{
  "n_experts": 16,
  "activation": "geglu",
  "init_std_router": 0.0144,
  "lr_router": 0.000716,
  "n_head": 5,
  "n_kv_head": 5,
  "head_dim": 32,
  "positions": "rope",
  "parallel_block": false,
  "init": "normal",
  "init_std_o": 0.0101,
  "weight_decay": 0.095,
  "decay_fraction": 0.467,
  "doc_mask": true,
  "steps": 7486
}
Below are experts of layer 8 (counted from 0) of a mixture-of-experts language model. Rows are named router (the router's row for the expert), down (a neuron's output weights, with its number) and show model dimensions 0-31. Each number is 200 + 20 x the weight over its row's rms, rounded and kept within 0 to 999.
Before each expert's rows: "comes before" lists some tokens at least twice as common just after its tokens as in all text. This comes from a sample of Wikipedia text that the model never trained on. Tokens count by the router's weight.

# expert 2
comes before: "\n", "\n\n", "000 ", "0 ", "See ", "years "
router,196,197,222,196,195,219,214,161,190,190,176,197,228,195,188,176,194,177,200,236,216,178,203,202,240,247,190,207,205,178,192,176
down0,211,202,190,209,205,232,167,239,208,198,166,186,245,200,184,213,190,178,182,175,191,202,194,214,219,185,198,194,217,193,212,220
down1,179,189,200,212,197,203,194,198,207,211,188,222,199,209,212,194,226,204,238,153,219,183,213,195,181,180,244,178,185,224,213,227
down2,174,221,196,222,200,227,161,229,182,216,177,189,194,211,176,222,159,214,195,192,208,215,195,189,172,201,162,176,198,185,216,225
down3,197,176,224,203,230,213,199,201,199,205,208,210,232,182,201,211,176,210,201,206,222,177,195,192,209,210,197,168,181,187,203,205
down4,228,200,197,226,200,171,194,166,190,206,187,146,176,215,207,216,234,212,172,201,212,208,197,216,239,200,179,197,207,174,183,219
down5,179,192,217,199,187,204,195,207,140,172,192,187,186,211,202,236,169,198,206,177,220,192,206,195,208,163,197,207,215,208,198,251
down6,197,215,207,203,162,178,180,212,182,219,196,197,184,198,178,182,204,216,196,199,200,219,215,189,196,204,214,205,183,183,206,169
down7,218,172,173,184,177,191,202,218,229,186,257,177,223,178,227,217,224,198,196,192,207,203,211,187,189,181,226,209,210,152,221,193
down8,197,205,207,193,235,251,192,191,220,227,173,212,199,198,179,221,176,216,189,168,186,196,185,183,230,212,197,228,225,191,224,216
down9,176,218,174,217,195,191,206,237,181,197,187,164,217,214,211,179,192,217,190,200,204,182,175,228,173,189,200,182,208,223,188,204
down10,186,167,204,223,202,185,222,239,177,218,218,177,192,210,177,220,224,195,247,195,223,209,188,197,212,182,220,187,195,206,219,199
down11,197,218,204,195,174,202,208,231,214,203,159,220,208,209,183,184,180,186,221,163,162,175,202,223,232,189,214,199,224,200,193,176
down12,182,187,198,177,215,180,228,214,233,185,221,213,160,249,183,220,204,212,221,200,201,187,242,201,248,210,219,197,218,201,219,200
down13,201,195,222,207,231,232,175,199,183,162,155,215,200,235,193,179,197,214,200,217,221,166,191,197,225,227,176,217,213,245,176,208
down14,244,175,234,184,221,182,200,197,214,204,210,195,179,177,154,189,212,223,171,187,202,232,180,204,191,213,197,231,210,177,167,181
down15,235,200,199,207,221,172,211,203,181,212,182,212,204,188,202,204,164,201,211,179,197,180,183,220,221,160,228,182,223,220,182,174
down16,164,176,194,181,209,197,196,162,244,179,218,199,170,200,187,154,206,235,192,196,219,196,234,198,188,195,177,191,191,194,199,199
down17,218,215,163,162,203,203,197,234,207,212,230,205,197,197,195,171,223,195,228,161,209,187,210,222,173,216,167,222,201,219,159,209
down18,191,237,197,178,216,218,230,189,176,197,231,172,219,195,177,194,241,186,189,175,218,235,209,193,204,207,211,198,229,212,201,209
down19,216,194,188,190,200,173,188,216,199,209,208,181,190,184,223,180,214,203,205,191,205,245,202,193,192,234,216,176,185,154,210,206
down20,209,184,217,246,203,189,203,231,199,204,189,200,228,209,167,200,209,220,178,199,172,203,195,185,203,203,172,189,184,193,193,196
down21,182,163,212,207,181,240,207,202,186,195,227,198,192,198,197,213,194,202,221,206,180,193,185,184,195,165,190,167,215,195,226,226
down22,197,173,213,176,200,217,192,180,178,148,208,185,179,172,215,210,230,168,220,172,201,226,210,195,171,223,212,205,219,188,219,211
down23,210,178,190,216,195,183,167,250,173,199,261,170,201,222,224,214,215,224,209,222,199,185,202,184,219,185,211,209,216,187,178,187

# expert 13
comes before: "| ", "(", "|", "and ", "– ", "was "
router,222,195,210,191,218,210,231,182,206,214,200,214,219,189,185,179,182,163,185,183,206,230,213,183,215,198,195,190,175,207,216,222
down0,226,191,210,203,222,201,194,192,190,221,174,185,173,202,214,196,204,203,226,215,194,236,217,191,206,222,214,201,229,223,229,208
down1,171,164,198,170,188,219,209,218,202,205,202,181,176,170,184,203,202,182,205,185,196,168,266,187,162,163,222,198,190,185,211,223
down2,236,219,186,184,220,209,205,210,215,210,178,184,225,218,207,187,237,191,171,199,188,189,225,187,228,158,202,214,211,185,215,203
down3,176,224,194,174,180,184,206,191,185,191,238,162,188,211,202,203,174,205,215,214,161,182,231,204,215,212,200,187,177,192,197,197
down4,207,202,152,192,190,162,219,245,182,213,179,244,194,230,196,213,233,221,188,180,218,224,173,218,172,216,227,211,197,199,194,198
down5,224,191,236,193,205,202,199,193,242,198,191,217,207,245,214,210,199,210,210,194,163,214,209,183,198,202,223,200,157,179,208,220
down6,228,213,163,222,213,210,243,194,174,171,220,191,189,207,183,193,211,181,196,179,177,187,224,178,174,198,206,175,218,194,194,200
down7,206,213,203,201,222,182,204,201,212,247,196,177,199,208,180,220,194,190,164,193,181,185,191,199,221,192,208,188,180,216,213,185
down8,246,206,184,206,185,186,204,210,175,196,175,251,205,183,223,223,192,199,193,228,205,208,169,179,222,210,200,201,220,185,180,196
down9,202,201,177,210,193,206,199,179,249,194,191,235,218,193,176,196,192,216,197,216,188,199,205,206,247,208,197,226,195,179,178,180
down10,194,209,178,180,199,219,214,189,172,193,239,210,170,160,209,199,211,195,158,198,202,180,208,174,234,210,201,182,173,178,235,185
down11,224,205,174,188,206,205,168,173,201,216,189,209,175,211,175,219,203,213,192,226,169,195,186,219,210,202,201,235,233,253,227,187
down12,164,174,226,188,175,206,173,168,217,180,168,199,209,216,191,201,160,225,183,219,211,204,205,171,203,245,203,192,207,201,209,252
down13,180,212,211,200,184,219,194,213,218,199,216,165,199,202,176,163,215,217,197,169,194,209,196,226,187,176,224,188,214,195,193,169
down14,188,216,191,202,185,182,209,213,230,198,202,221,197,199,189,223,196,220,178,192,198,175,152,204,187,192,196,187,212,212,204,176
down15,202,197,229,192,199,203,212,192,212,176,189,234,221,183,214,189,185,211,178,202,250,239,212,173,189,231,176,190,185,169,203,215
down16,208,192,198,179,207,182,151,204,227,179,213,188,198,186,207,163,197,172,232,192,202,171,178,209,172,203,188,187,185,232,190,208
down17,186,212,192,254,186,154,223,204,194,218,188,216,212,229,178,203,214,201,204,202,235,209,177,197,189,224,210,220,207,209,186,199
down18,187,212,191,193,214,194,202,205,243,188,193,217,188,221,242,202,169,235,194,210,178,220,183,223,183,188,221,224,198,189,198,212
down19,201,187,192,224,225,215,174,226,182,183,225,171,174,171,217,170,208,223,200,197,197,184,203,212,164,209,209,177,197,173,202,200
down20,212,198,187,184,184,193,216,228,213,194,229,197,175,158,195,215,225,215,177,214,165,206,202,230,225,200,200,223,177,203,191,193
down21,180,194,178,159,184,194,217,182,168,192,203,188,180,173,175,216,198,197,211,166,189,210,191,186,163,190,193,204,220,221,171,174
down22,210,211,207,168,189,184,189,167,166,193,208,215,209,217,183,202,203,198,213,188,181,199,219,191,195,223,169,218,223,176,194,191
down23,179,204,183,180,175,195,211,198,200,185,229,192,173,178,224,185,190,188,203,197,203,219,219,186,168,187,229,184,173,171,207,202

# expert 7
comes before: ", ", "s ", ". ", "ed ", ".", ": "
router,178,206,197,200,191,187,221,188,206,234,199,163,209,182,202,200,199,204,203,212,192,183,167,197,197,247,212,220,170,203,207,187
down0,179,184,219,186,218,180,176,198,214,170,207,226,205,185,199,157,172,195,202,179,224,195,187,243,161,178,189,201,205,219,169,211
down1,202,194,203,213,234,158,235,193,184,162,210,166,202,216,214,192,202,220,205,215,204,180,216,200,195,221,208,228,161,193,187,218
down2,212,213,195,177,205,195,178,204,197,210,193,206,184,176,202,167,187,167,257,207,233,196,223,201,214,169,202,227,206,192,186,228
down3,187,181,190,224,177,206,187,212,210,185,218,211,188,176,237,199,202,168,215,248,153,197,214,178,185,192,217,205,210,167,195,217
down4,223,186,195,211,172,209,222,205,186,183,210,185,204,201,197,194,210,179,163,203,191,174,176,200,179,188,163,208,190,206,209,212
down5,190,228,183,211,173,224,183,175,178,204,200,213,197,190,187,207,204,207,236,189,242,186,213,217,192,231,203,216,220,202,192,210
down6,209,220,184,216,185,189,219,164,175,206,209,202,201,203,223,181,202,194,194,183,188,176,214,208,203,189,204,225,211,176,249,176
down7,234,207,182,192,193,192,205,180,218,218,206,184,171,222,263,182,214,215,157,189,180,207,235,202,162,201,183,210,215,177,174,182
down8,200,212,202,207,199,181,198,197,211,237,184,193,225,232,196,169,202,212,190,191,179,230,233,188,200,234,210,217,181,188,209,186
down9,177,210,233,183,196,216,223,205,207,216,190,209,218,150,218,177,219,202,207,197,195,220,219,128,209,182,212,223,224,224,235,209
down10,193,199,194,201,177,201,212,187,173,223,176,206,153,229,209,204,187,214,197,182,224,204,213,195,188,187,178,191,197,181,146,189
down11,199,213,232,181,218,193,188,225,190,207,224,177,186,200,195,184,200,181,193,159,190,231,220,200,200,209,182,193,212,201,191,190
down12,197,221,190,218,191,208,228,236,190,219,198,174,215,229,206,205,204,255,236,249,192,196,206,222,190,231,203,209,179,193,187,200
down13,171,201,218,181,225,235,241,189,209,178,195,208,206,204,198,197,233,227,218,205,238,206,159,212,193,172,213,199,172,217,184,186
down14,167,225,203,194,229,188,180,198,198,211,177,222,217,187,204,168,193,245,185,213,162,197,216,187,202,207,223,219,190,200,182,152
down15,191,184,203,208,201,192,212,209,226,196,225,190,204,270,160,216,209,186,217,225,238,199,210,200,188,190,217,193,180,216,242,189
down16,235,218,198,250,176,173,221,200,206,221,224,185,191,227,183,203,228,184,200,208,209,217,211,188,189,230,213,185,199,186,155,158
down17,173,216,204,149,212,216,204,215,199,195,178,233,194,193,213,205,218,217,171,171,207,202,197,202,206,223,191,194,178,193,195,206
down18,221,206,196,205,189,166,186,209,206,177,174,210,193,198,198,214,196,199,232,225,158,202,224,189,201,209,194,198,189,193,206,202
down19,205,189,192,224,208,204,186,251,205,232,192,180,189,193,183,219,198,201,206,184,186,216,204,210,204,189,179,166,157,192,180,196
down20,223,204,181,198,170,191,169,205,194,184,195,246,199,205,197,197,211,183,209,233,148,185,233,182,235,201,202,226,226,187,183,228
down21,221,216,186,175,200,204,176,223,200,198,195,194,187,187,192,167,168,170,240,224,191,183,221,178,206,210,221,218,194,187,215,202
down22,199,193,184,224,178,197,189,209,186,221,187,189,212,214,184,219,181,222,224,163,219,210,201,194,187,200,209,218,207,183,190,204
down23,218,232,174,196,195,201,191,226,204,180,197,227,198,195,185,200,220,202,164,197,211,183,231,224,203,232,186,210,229,226,195,232

# expert 15
comes before: "the ", "The ", "a ", "In ", "he ", "He "
router,197,214,185,169,154,210,226,205,221,196,231,180,232,205,209,181,191,212,225,211,200,174,204,183,207,244,214,211,199,189,215,210
down0,195,199,187,201,187,181,199,161,174,196,205,217,163,211,175,228,229,227,155,198,209,223,214,206,169,181,198,213,178,183,198,211
down1,211,204,178,176,212,200,197,164,191,217,185,210,180,195,206,224,221,210,172,207,162,236,183,211,165,196,173,240,207,194,165,192
down2,232,227,205,207,213,200,181,190,209,182,212,196,220,223,173,275,188,191,208,198,173,185,244,207,201,198,187,232,203,179,216,173
down3,230,229,230,221,176,224,199,200,206,197,196,174,172,154,220,200,171,210,193,199,203,225,204,197,197,215,210,209,245,217,197,141
down4,215,186,201,211,194,235,192,189,191,238,161,195,201,215,191,216,183,185,225,205,199,206,221,203,216,170,239,220,207,221,220,196
down5,183,164,213,209,208,197,208,184,202,186,219,192,193,211,202,210,191,185,180,201,214,213,208,213,210,183,198,180,208,194,236,211
down6,187,184,192,208,208,207,185,204,221,177,185,190,205,193,234,228,194,212,195,189,210,175,197,191,198,223,232,218,225,237,179,201
down7,211,210,200,229,181,191,185,196,162,242,167,229,215,206,228,240,204,211,187,211,187,247,181,173,214,202,216,208,218,167,184,218
down8,201,167,209,225,185,201,212,195,195,184,205,146,210,230,197,199,223,224,187,206,192,210,193,208,176,175,190,202,170,187,207,223
down9,207,169,169,211,176,197,202,222,219,199,218,190,218,205,175,208,178,212,203,173,206,200,223,165,242,188,204,244,195,245,218,203
down10,202,209,201,195,197,205,193,193,198,184,193,187,183,197,211,166,208,195,205,214,212,222,238,174,198,177,226,183,226,175,195,178
down11,212,165,250,215,203,227,188,204,211,177,222,179,191,185,196,199,193,212,178,227,197,213,223,182,181,169,202,170,228,198,219,197
down12,202,217,213,216,184,199,169,220,195,192,178,171,243,230,206,185,205,198,187,195,238,190,174,188,195,184,209,208,194,215,182,206
down13,218,196,225,202,202,202,212,193,168,208,194,197,173,157,191,210,208,195,155,201,188,183,221,168,199,178,195,235,212,210,173,204
down14,204,229,168,185,215,186,242,176,179,229,195,204,156,185,202,237,191,188,183,196,207,212,195,214,168,197,218,206,204,221,186,189
down15,222,166,208,187,166,196,182,187,197,206,180,198,220,187,200,208,188,214,195,228,226,232,180,182,200,197,234,185,205,180,203,193
down16,192,219,202,223,200,243,217,220,181,199,195,204,198,171,208,187,218,164,177,190,206,215,186,168,210,197,196,217,214,229,203,165
down17,205,210,174,171,218,180,194,205,185,197,231,179,175,184,160,217,150,213,210,201,203,148,213,207,156,184,198,205,202,188,174,216
down18,222,197,210,183,191,229,195,224,170,199,204,187,207,215,173,204,189,226,229,209,224,174,205,189,217,204,191,178,196,201,190,210
down19,173,205,190,190,177,226,214,176,195,176,177,182,203,200,202,230,214,236,211,191,198,206,199,217,207,191,208,216,215,186,196,185
down20,171,223,178,234,224,188,193,170,218,223,164,220,198,191,206,188,196,182,190,176,207,188,176,220,210,186,169,189,203,199,218,173
down21,163,149,179,243,205,211,182,212,198,206,198,163,203,204,174,244,186,201,176,190,199,200,212,167,193,198,194,189,211,182,224,211
down22,218,211,153,199,204,223,213,156,176,170,196,216,188,204,207,196,210,178,208,216,212,212,203,224,204,217,173,207,198,170,219,204
down23,185,204,190,217,185,228,193,200,210,230,218,197,165,190,224,182,206,192,211,206,203,207,180,188,212,197,184,176,193,184,206,168

# expert 12
comes before: "| ", "- ", "of ", "was ", "==", "is "
router,212,177,228,197,183,218,201,208,195,220,208,180,231,212,198,182,245,167,185,216,217,203,186,213,221,225,191,211,175,188,215,216
down0,168,173,216,219,184,180,183,194,181,204,235,184,182,180,234,175,190,205,199,253,179,212,204,177,185,149,173,184,238,194,183,194
down1,181,207,166,206,202,195,205,170,227,207,188,195,221,198,233,200,196,192,180,196,200,235,181,225,193,143,164,202,177,152,164,151
down2,201,236,182,224,248,239,204,161,194,181,237,194,202,222,222,220,216,206,204,191,203,176,212,186,199,174,191,179,225,184,199,208
down3,229,222,160,228,184,206,194,200,217,206,191,211,181,184,189,202,186,211,225,220,246,165,184,190,227,179,223,211,170,168,215,193
down4,216,238,160,210,185,235,166,191,218,208,226,209,221,161,180,219,201,199,175,186,195,215,175,241,231,173,199,214,208,181,183,172
down5,169,218,197,193,216,229,168,184,198,214,210,206,205,171,188,212,260,190,200,154,177,195,237,203,199,199,229,212,217,186,210,186
down6,216,186,204,167,176,215,189,209,180,190,224,203,234,191,222,215,172,246,236,216,174,195,213,160,164,220,198,181,163,216,159,195
down7,218,165,211,219,218,213,211,201,210,231,189,174,176,194,254,198,208,216,211,204,214,154,217,187,179,212,232,185,217,187,181,188
down8,198,167,207,211,187,211,219,184,182,205,214,182,151,205,190,191,183,187,221,174,167,211,205,184,218,207,155,185,197,206,192,187
down9,186,172,181,208,211,198,212,180,205,196,205,192,214,183,165,221,218,176,198,181,199,229,231,187,184,202,216,219,177,211,233,221
down10,183,220,242,203,206,211,230,192,186,216,177,192,191,175,190,216,202,160,196,173,223,194,181,184,179,211,195,184,230,197,206,190
down11,191,219,190,209,180,244,219,210,193,179,221,206,200,202,207,212,195,194,206,210,205,201,200,183,181,215,208,215,224,193,210,195
down12,179,187,179,206,218,213,201,185,221,185,186,194,216,193,215,176,175,194,213,209,223,166,176,213,170,175,177,192,221,184,186,187
down13,189,234,192,206,213,203,234,180,204,236,182,190,215,212,193,226,188,202,193,211,213,175,149,242,180,180,212,220,255,215,207,200
down14,229,218,218,188,187,202,216,206,211,235,224,221,226,181,233,188,188,240,205,225,210,183,202,213,193,210,180,193,205,205,177,200
down15,199,199,217,218,209,207,207,242,184,207,196,200,180,224,196,228,182,197,205,198,189,189,197,201,198,178,185,189,161,193,207,229
down16,199,178,180,199,194,191,168,215,236,196,180,163,204,205,195,207,172,173,186,232,211,239,225,194,220,193,213,189,176,186,209,224
down17,228,197,164,201,183,187,243,191,183,183,218,181,183,190,206,198,206,217,199,197,208,237,150,197,232,197,194,164,203,205,199,184
down18,183,239,208,225,153,245,225,160,186,214,185,193,190,203,187,186,197,188,180,209,169,236,182,217,152,237,213,235,212,193,229,192
down19,205,192,200,198,220,191,229,209,195,217,173,207,246,219,186,196,208,218,227,203,203,175,219,204,217,237,245,189,206,194,191,196
down20,219,197,199,204,189,206,166,186,216,190,192,173,197,159,187,173,195,175,157,133,197,193,232,224,171,213,211,196,193,238,189,197
down21,226,192,227,174,168,207,240,202,167,228,222,205,199,194,218,196,213,195,204,227,169,262,219,187,223,220,170,195,180,169,183,238
down22,208,179,162,203,199,175,231,216,181,176,215,174,217,225,240,206,223,200,223,232,198,199,192,186,223,172,191,168,169,207,197,165
down23,198,165,198,196,210,195,206,208,187,216,164,219,197,212,220,195,230,214,179,234,211,201,201,170,178,184,196,214,165,187,182,252

# expert 1
comes before: "of ", "in ", "and ", "to ", "for ", "by "
router,186,204,200,194,179,169,214,167,206,215,178,202,213,200,210,187,217,194,224,217,169,194,187,224,203,203,185,180,180,191,219,217
down0,195,222,206,237,224,216,207,169,234,258,195,198,172,182,168,206,215,186,190,176,207,183,184,226,218,185,182,209,221,168,163,187
down1,172,180,200,210,191,192,195,199,196,224,238,198,229,202,207,207,189,172,211,193,199,187,211,215,194,200,207,201,217,163,220,197
down2,192,189,222,212,238,264,194,191,240,201,207,200,180,197,180,210,167,212,181,196,212,179,204,202,233,212,169,238,187,177,186,177
down3,187,206,162,207,232,223,182,195,204,241,202,190,180,177,208,210,186,253,203,204,193,157,198,202,176,204,224,221,178,229,185,204
down4,227,187,194,206,182,200,166,197,214,213,215,194,210,188,213,199,206,170,188,171,202,227,212,177,179,231,223,185,189,158,169,254
down5,224,207,200,179,252,164,248,197,166,211,225,188,190,208,174,190,200,236,185,194,203,196,206,175,206,249,226,201,237,195,191,166
down6,166,198,190,223,194,232,213,193,185,196,209,195,220,214,240,202,216,207,186,166,214,196,212,228,190,226,221,185,211,225,194,205
down7,218,176,206,226,197,212,219,198,233,218,204,196,171,190,150,180,206,181,191,209,203,205,204,206,198,196,221,185,209,206,171,212
down8,195,177,274,199,215,223,191,206,209,212,191,210,219,247,207,181,188,240,205,206,186,163,193,185,199,175,205,187,210,248,184,228
down9,219,192,223,181,194,205,207,178,216,211,191,198,212,259,223,186,192,179,224,172,184,179,190,213,179,186,195,169,193,234,156,223
down10,201,219,216,171,207,213,227,220,223,155,199,228,200,195,170,198,229,217,195,229,214,194,206,216,190,205,206,186,201,149,209,196
down11,231,180,177,215,238,213,215,208,189,213,207,192,189,227,200,208,177,219,241,179,186,211,246,212,213,241,200,211,221,171,189,173
down12,217,227,174,185,182,212,190,181,203,177,209,187,219,187,181,190,197,198,227,218,219,194,189,191,243,205,170,186,227,203,199,210
down13,240,205,190,217,217,221,195,201,200,179,200,183,215,186,209,192,221,179,164,192,226,202,224,190,170,226,221,226,182,201,223,213
down14,205,189,209,200,183,194,179,205,184,198,199,210,206,188,202,181,191,218,210,223,239,194,209,204,176,168,178,197,167,187,197,210
down15,184,168,180,221,198,191,232,209,165,232,226,200,200,184,222,214,194,195,198,173,189,228,221,176,178,197,138,204,179,207,238,167
down16,186,193,213,164,235,185,221,195,197,224,188,190,199,205,167,227,213,216,170,209,187,214,232,194,237,218,182,199,217,199,184,212
down17,187,203,188,214,219,177,213,187,195,219,194,192,202,197,164,187,213,222,212,215,201,207,199,204,210,204,193,199,169,227,207,197
down18,214,187,208,166,223,145,212,205,218,209,200,205,186,214,212,187,182,196,225,222,201,192,199,188,190,186,198,153,188,178,192,203
down19,184,224,225,186,249,193,203,165,164,224,216,190,198,173,212,207,178,197,212,157,202,229,183,217,188,200,220,225,187,192,234,187
down20,194,181,229,204,205,198,212,207,229,144,210,193,187,178,198,187,194,168,235,213,225,184,210,184,187,213,202,223,198,208,202,199
down21,221,185,171,202,211,188,195,148,244,185,224,162,218,202,190,200,219,179,191,229,243,214,197,198,178,206,227,178,156,183,201,211
down22,182,166,173,201,201,207,224,214,246,186,197,166,187,202,218,209,200,207,195,201,204,216,192,176,211,190,193,193,206,206,199,185
down23,205,215,221,223,190,164,214,223,229,174,201,188,191,191,195,239,207,206,185,194,171,219,179,204,207,208,210,202,212,202,229,200

# expert 9
comes before: ", ", ".", ". ", "\n", ": ", "–"
router,213,183,195,205,206,213,214,184,199,213,167,213,215,198,177,215,229,200,234,259,211,213,186,216,217,215,183,175,193,203,207,209
down0,183,188,198,209,195,191,232,180,200,179,185,179,205,194,190,207,207,246,197,180,233,190,219,206,204,193,227,157,216,243,216,219
down1,176,206,190,186,214,187,216,192,213,178,206,208,212,231,213,169,233,223,205,219,184,220,183,179,153,245,220,188,157,177,167,192
down2,189,215,194,206,214,193,170,228,179,223,190,202,176,209,199,211,190,149,220,205,187,159,201,219,190,210,192,223,198,193,187,209
down3,205,210,192,194,172,197,178,182,194,160,181,190,196,216,189,197,205,211,170,204,164,199,208,182,216,167,207,190,200,197,201,168
down4,204,164,194,172,196,217,203,225,210,200,168,186,183,185,196,228,195,234,170,202,192,225,209,233,213,196,190,180,167,221,190,214
down5,213,174,232,222,207,232,189,216,164,191,208,171,212,202,201,187,197,233,222,187,250,211,237,207,178,192,200,199,219,197,181,208
down6,201,168,219,185,191,171,184,184,175,167,210,231,199,185,210,206,184,215,225,206,197,201,177,193,200,174,210,204,171,208,208,191
down7,218,179,167,220,182,205,221,203,191,198,238,185,196,191,174,204,178,230,193,193,209,213,200,214,214,202,172,195,180,202,199,209
down8,185,230,202,151,226,217,187,218,228,199,203,214,171,176,183,193,224,209,169,202,190,185,191,223,188,177,186,213,209,143,190,179
down9,180,200,202,195,233,221,226,200,215,224,180,192,184,200,209,241,231,224,210,184,217,247,199,228,223,202,188,224,209,200,206,231
down10,217,172,225,202,193,193,181,195,173,224,233,207,217,173,190,200,232,224,221,199,216,208,205,172,217,211,185,175,176,179,200,184
down11,215,216,190,214,186,197,184,197,202,197,212,205,195,196,189,180,210,215,183,206,201,251,187,200,189,194,203,199,176,156,222,166
down12,211,199,197,248,212,190,193,199,236,194,225,214,167,192,185,198,207,230,230,237,177,188,163,194,204,147,184,175,211,208,215,206
down13,244,235,177,182,230,233,183,216,194,201,156,216,210,212,183,198,200,212,192,215,192,191,184,191,218,198,226,236,189,196,221,177
down14,194,218,199,175,208,223,207,223,224,241,205,226,203,234,228,154,220,175,206,205,180,199,180,232,203,216,200,217,184,169,198,191
down15,233,199,217,193,206,196,187,181,224,176,196,151,242,212,226,197,196,158,233,208,209,166,198,187,197,197,173,229,198,166,193,181
down16,184,172,201,176,187,237,196,196,212,187,209,226,221,206,215,197,199,202,195,197,211,239,206,226,214,223,214,192,188,227,190,241
down17,215,182,184,162,184,175,213,214,169,174,224,201,213,211,210,217,174,215,194,190,200,222,205,196,200,225,219,205,182,160,205,213
down18,182,193,179,207,192,178,183,251,204,198,178,177,195,239,180,177,170,247,210,233,177,196,224,175,209,218,211,172,166,187,205,195
down19,231,209,201,201,171,230,160,230,191,178,216,212,161,182,198,207,217,174,189,185,200,179,195,188,236,218,185,192,225,212,211,197
down20,217,202,179,173,204,209,231,233,176,227,219,193,217,192,203,161,163,198,159,195,168,211,206,196,198,214,214,229,207,150,227,134
down21,204,187,205,211,175,197,211,214,222,190,192,203,205,183,190,191,198,176,202,179,204,219,236,211,226,182,180,211,206,178,199,204
down22,186,205,256,224,220,212,179,202,199,228,198,184,200,166,185,207,151,165,162,218,171,189,219,180,208,196,190,171,209,197,190,205
down23,182,237,219,207,171,201,200,225,177,175,197,191,174,214,233,215,205,183,194,217,189,197,186,222,167,224,223,187,207,191,192,202

# expert 10
comes before: "the ", "\n", "a ", "first ", "\"", "his "
router,223,222,202,215,199,216,221,180,202,219,152,201,230,208,207,185,200,182,211,205,206,180,196,209,204,253,216,211,177,190,226,200
down0,215,201,202,206,208,221,210,209,215,201,244,175,220,180,153,213,219,200,228,208,218,189,209,170,200,223,212,234,210,208,181,212
down1,177,200,226,167,178,223,176,194,193,192,216,206,194,206,199,200,229,165,202,226,205,207,202,188,204,184,234,197,211,217,205,198
down2,205,255,200,210,195,205,202,201,176,219,238,185,195,202,191,194,212,223,198,207,199,209,231,216,182,167,214,174,205,206,229,227
down3,179,201,169,205,219,228,223,170,177,217,233,171,203,185,185,194,208,223,159,196,189,219,226,187,239,224,164,196,202,180,217,220
down4,207,217,179,175,211,232,221,183,210,181,210,193,176,218,226,206,197,210,226,205,233,184,230,177,234,194,227,203,178,215,181,179
down5,179,216,183,223,204,213,211,170,198,211,169,242,166,175,196,232,183,187,164,187,211,183,186,229,231,224,194,187,215,209,208,183
down6,194,184,184,183,216,219,187,160,183,203,223,199,205,184,226,199,214,230,225,220,170,208,207,213,210,196,217,200,215,192,188,206
down7,191,189,210,217,227,189,212,187,163,200,200,175,206,203,214,180,180,206,193,203,214,197,193,193,187,186,205,197,206,211,216,189
down8,198,189,198,193,196,195,199,224,169,193,197,219,197,176,209,207,193,203,216,177,208,202,189,217,222,207,205,188,235,188,218,178
down9,214,198,203,181,194,195,154,193,189,202,194,200,170,210,212,168,216,189,201,204,207,219,202,199,179,188,200,191,199,187,215,166
down10,205,212,169,206,228,227,171,156,187,176,186,191,201,200,198,200,195,211,238,209,197,212,203,186,213,222,238,177,193,192,205,240
down11,199,227,214,215,185,213,166,189,193,205,202,206,170,222,181,196,161,185,177,188,205,198,163,201,184,191,208,182,238,158,178,202
down12,161,224,194,182,189,229,188,186,213,204,194,194,220,192,169,187,223,195,220,232,218,182,185,192,206,231,217,185,207,168,228,220
down13,216,223,197,182,193,188,221,184,209,181,167,186,193,189,216,174,232,216,223,193,167,200,243,214,207,170,199,196,193,174,225,191
down14,210,218,219,198,211,195,202,217,195,203,173,222,205,190,201,211,175,223,180,217,231,182,173,196,181,236,184,198,191,186,224,186
down15,164,204,217,197,180,192,216,201,215,166,217,181,189,201,227,199,200,224,178,205,192,221,221,217,216,185,212,218,190,195,176,211
down16,181,194,207,211,218,230,179,197,197,192,200,185,181,213,226,217,201,192,190,173,219,171,192,192,225,185,180,194,189,203,214,215
down17,161,216,209,214,207,220,228,176,224,217,207,198,219,196,228,235,188,189,234,207,206,194,202,223,213,178,198,195,183,183,213,204
down18,198,229,222,205,208,197,181,220,221,225,184,201,192,216,201,210,187,243,174,218,227,220,187,224,182,209,222,152,209,183,224,183
down19,192,202,194,227,222,186,199,215,185,189,198,174,184,189,207,205,185,182,184,210,216,170,233,194,209,164,184,192,199,216,205,209
down20,190,189,244,153,172,210,158,226,196,191,172,220,213,179,193,225,192,201,200,178,191,223,206,203,148,180,206,237,165,202,192,200
down21,194,194,209,200,199,198,211,234,219,202,190,203,185,176,216,194,175,191,255,182,226,223,207,208,169,231,203,216,196,215,222,194
down22,203,243,214,209,212,205,191,196,193,207,178,208,208,198,219,211,193,231,183,191,189,164,158,211,177,218,221,191,209,224,211,218
down23,206,216,227,194,180,226,215,209,174,218,195,205,209,183,171,221,195,201,196,216,224,190,168,237,207,198,184,187,183,189,197,193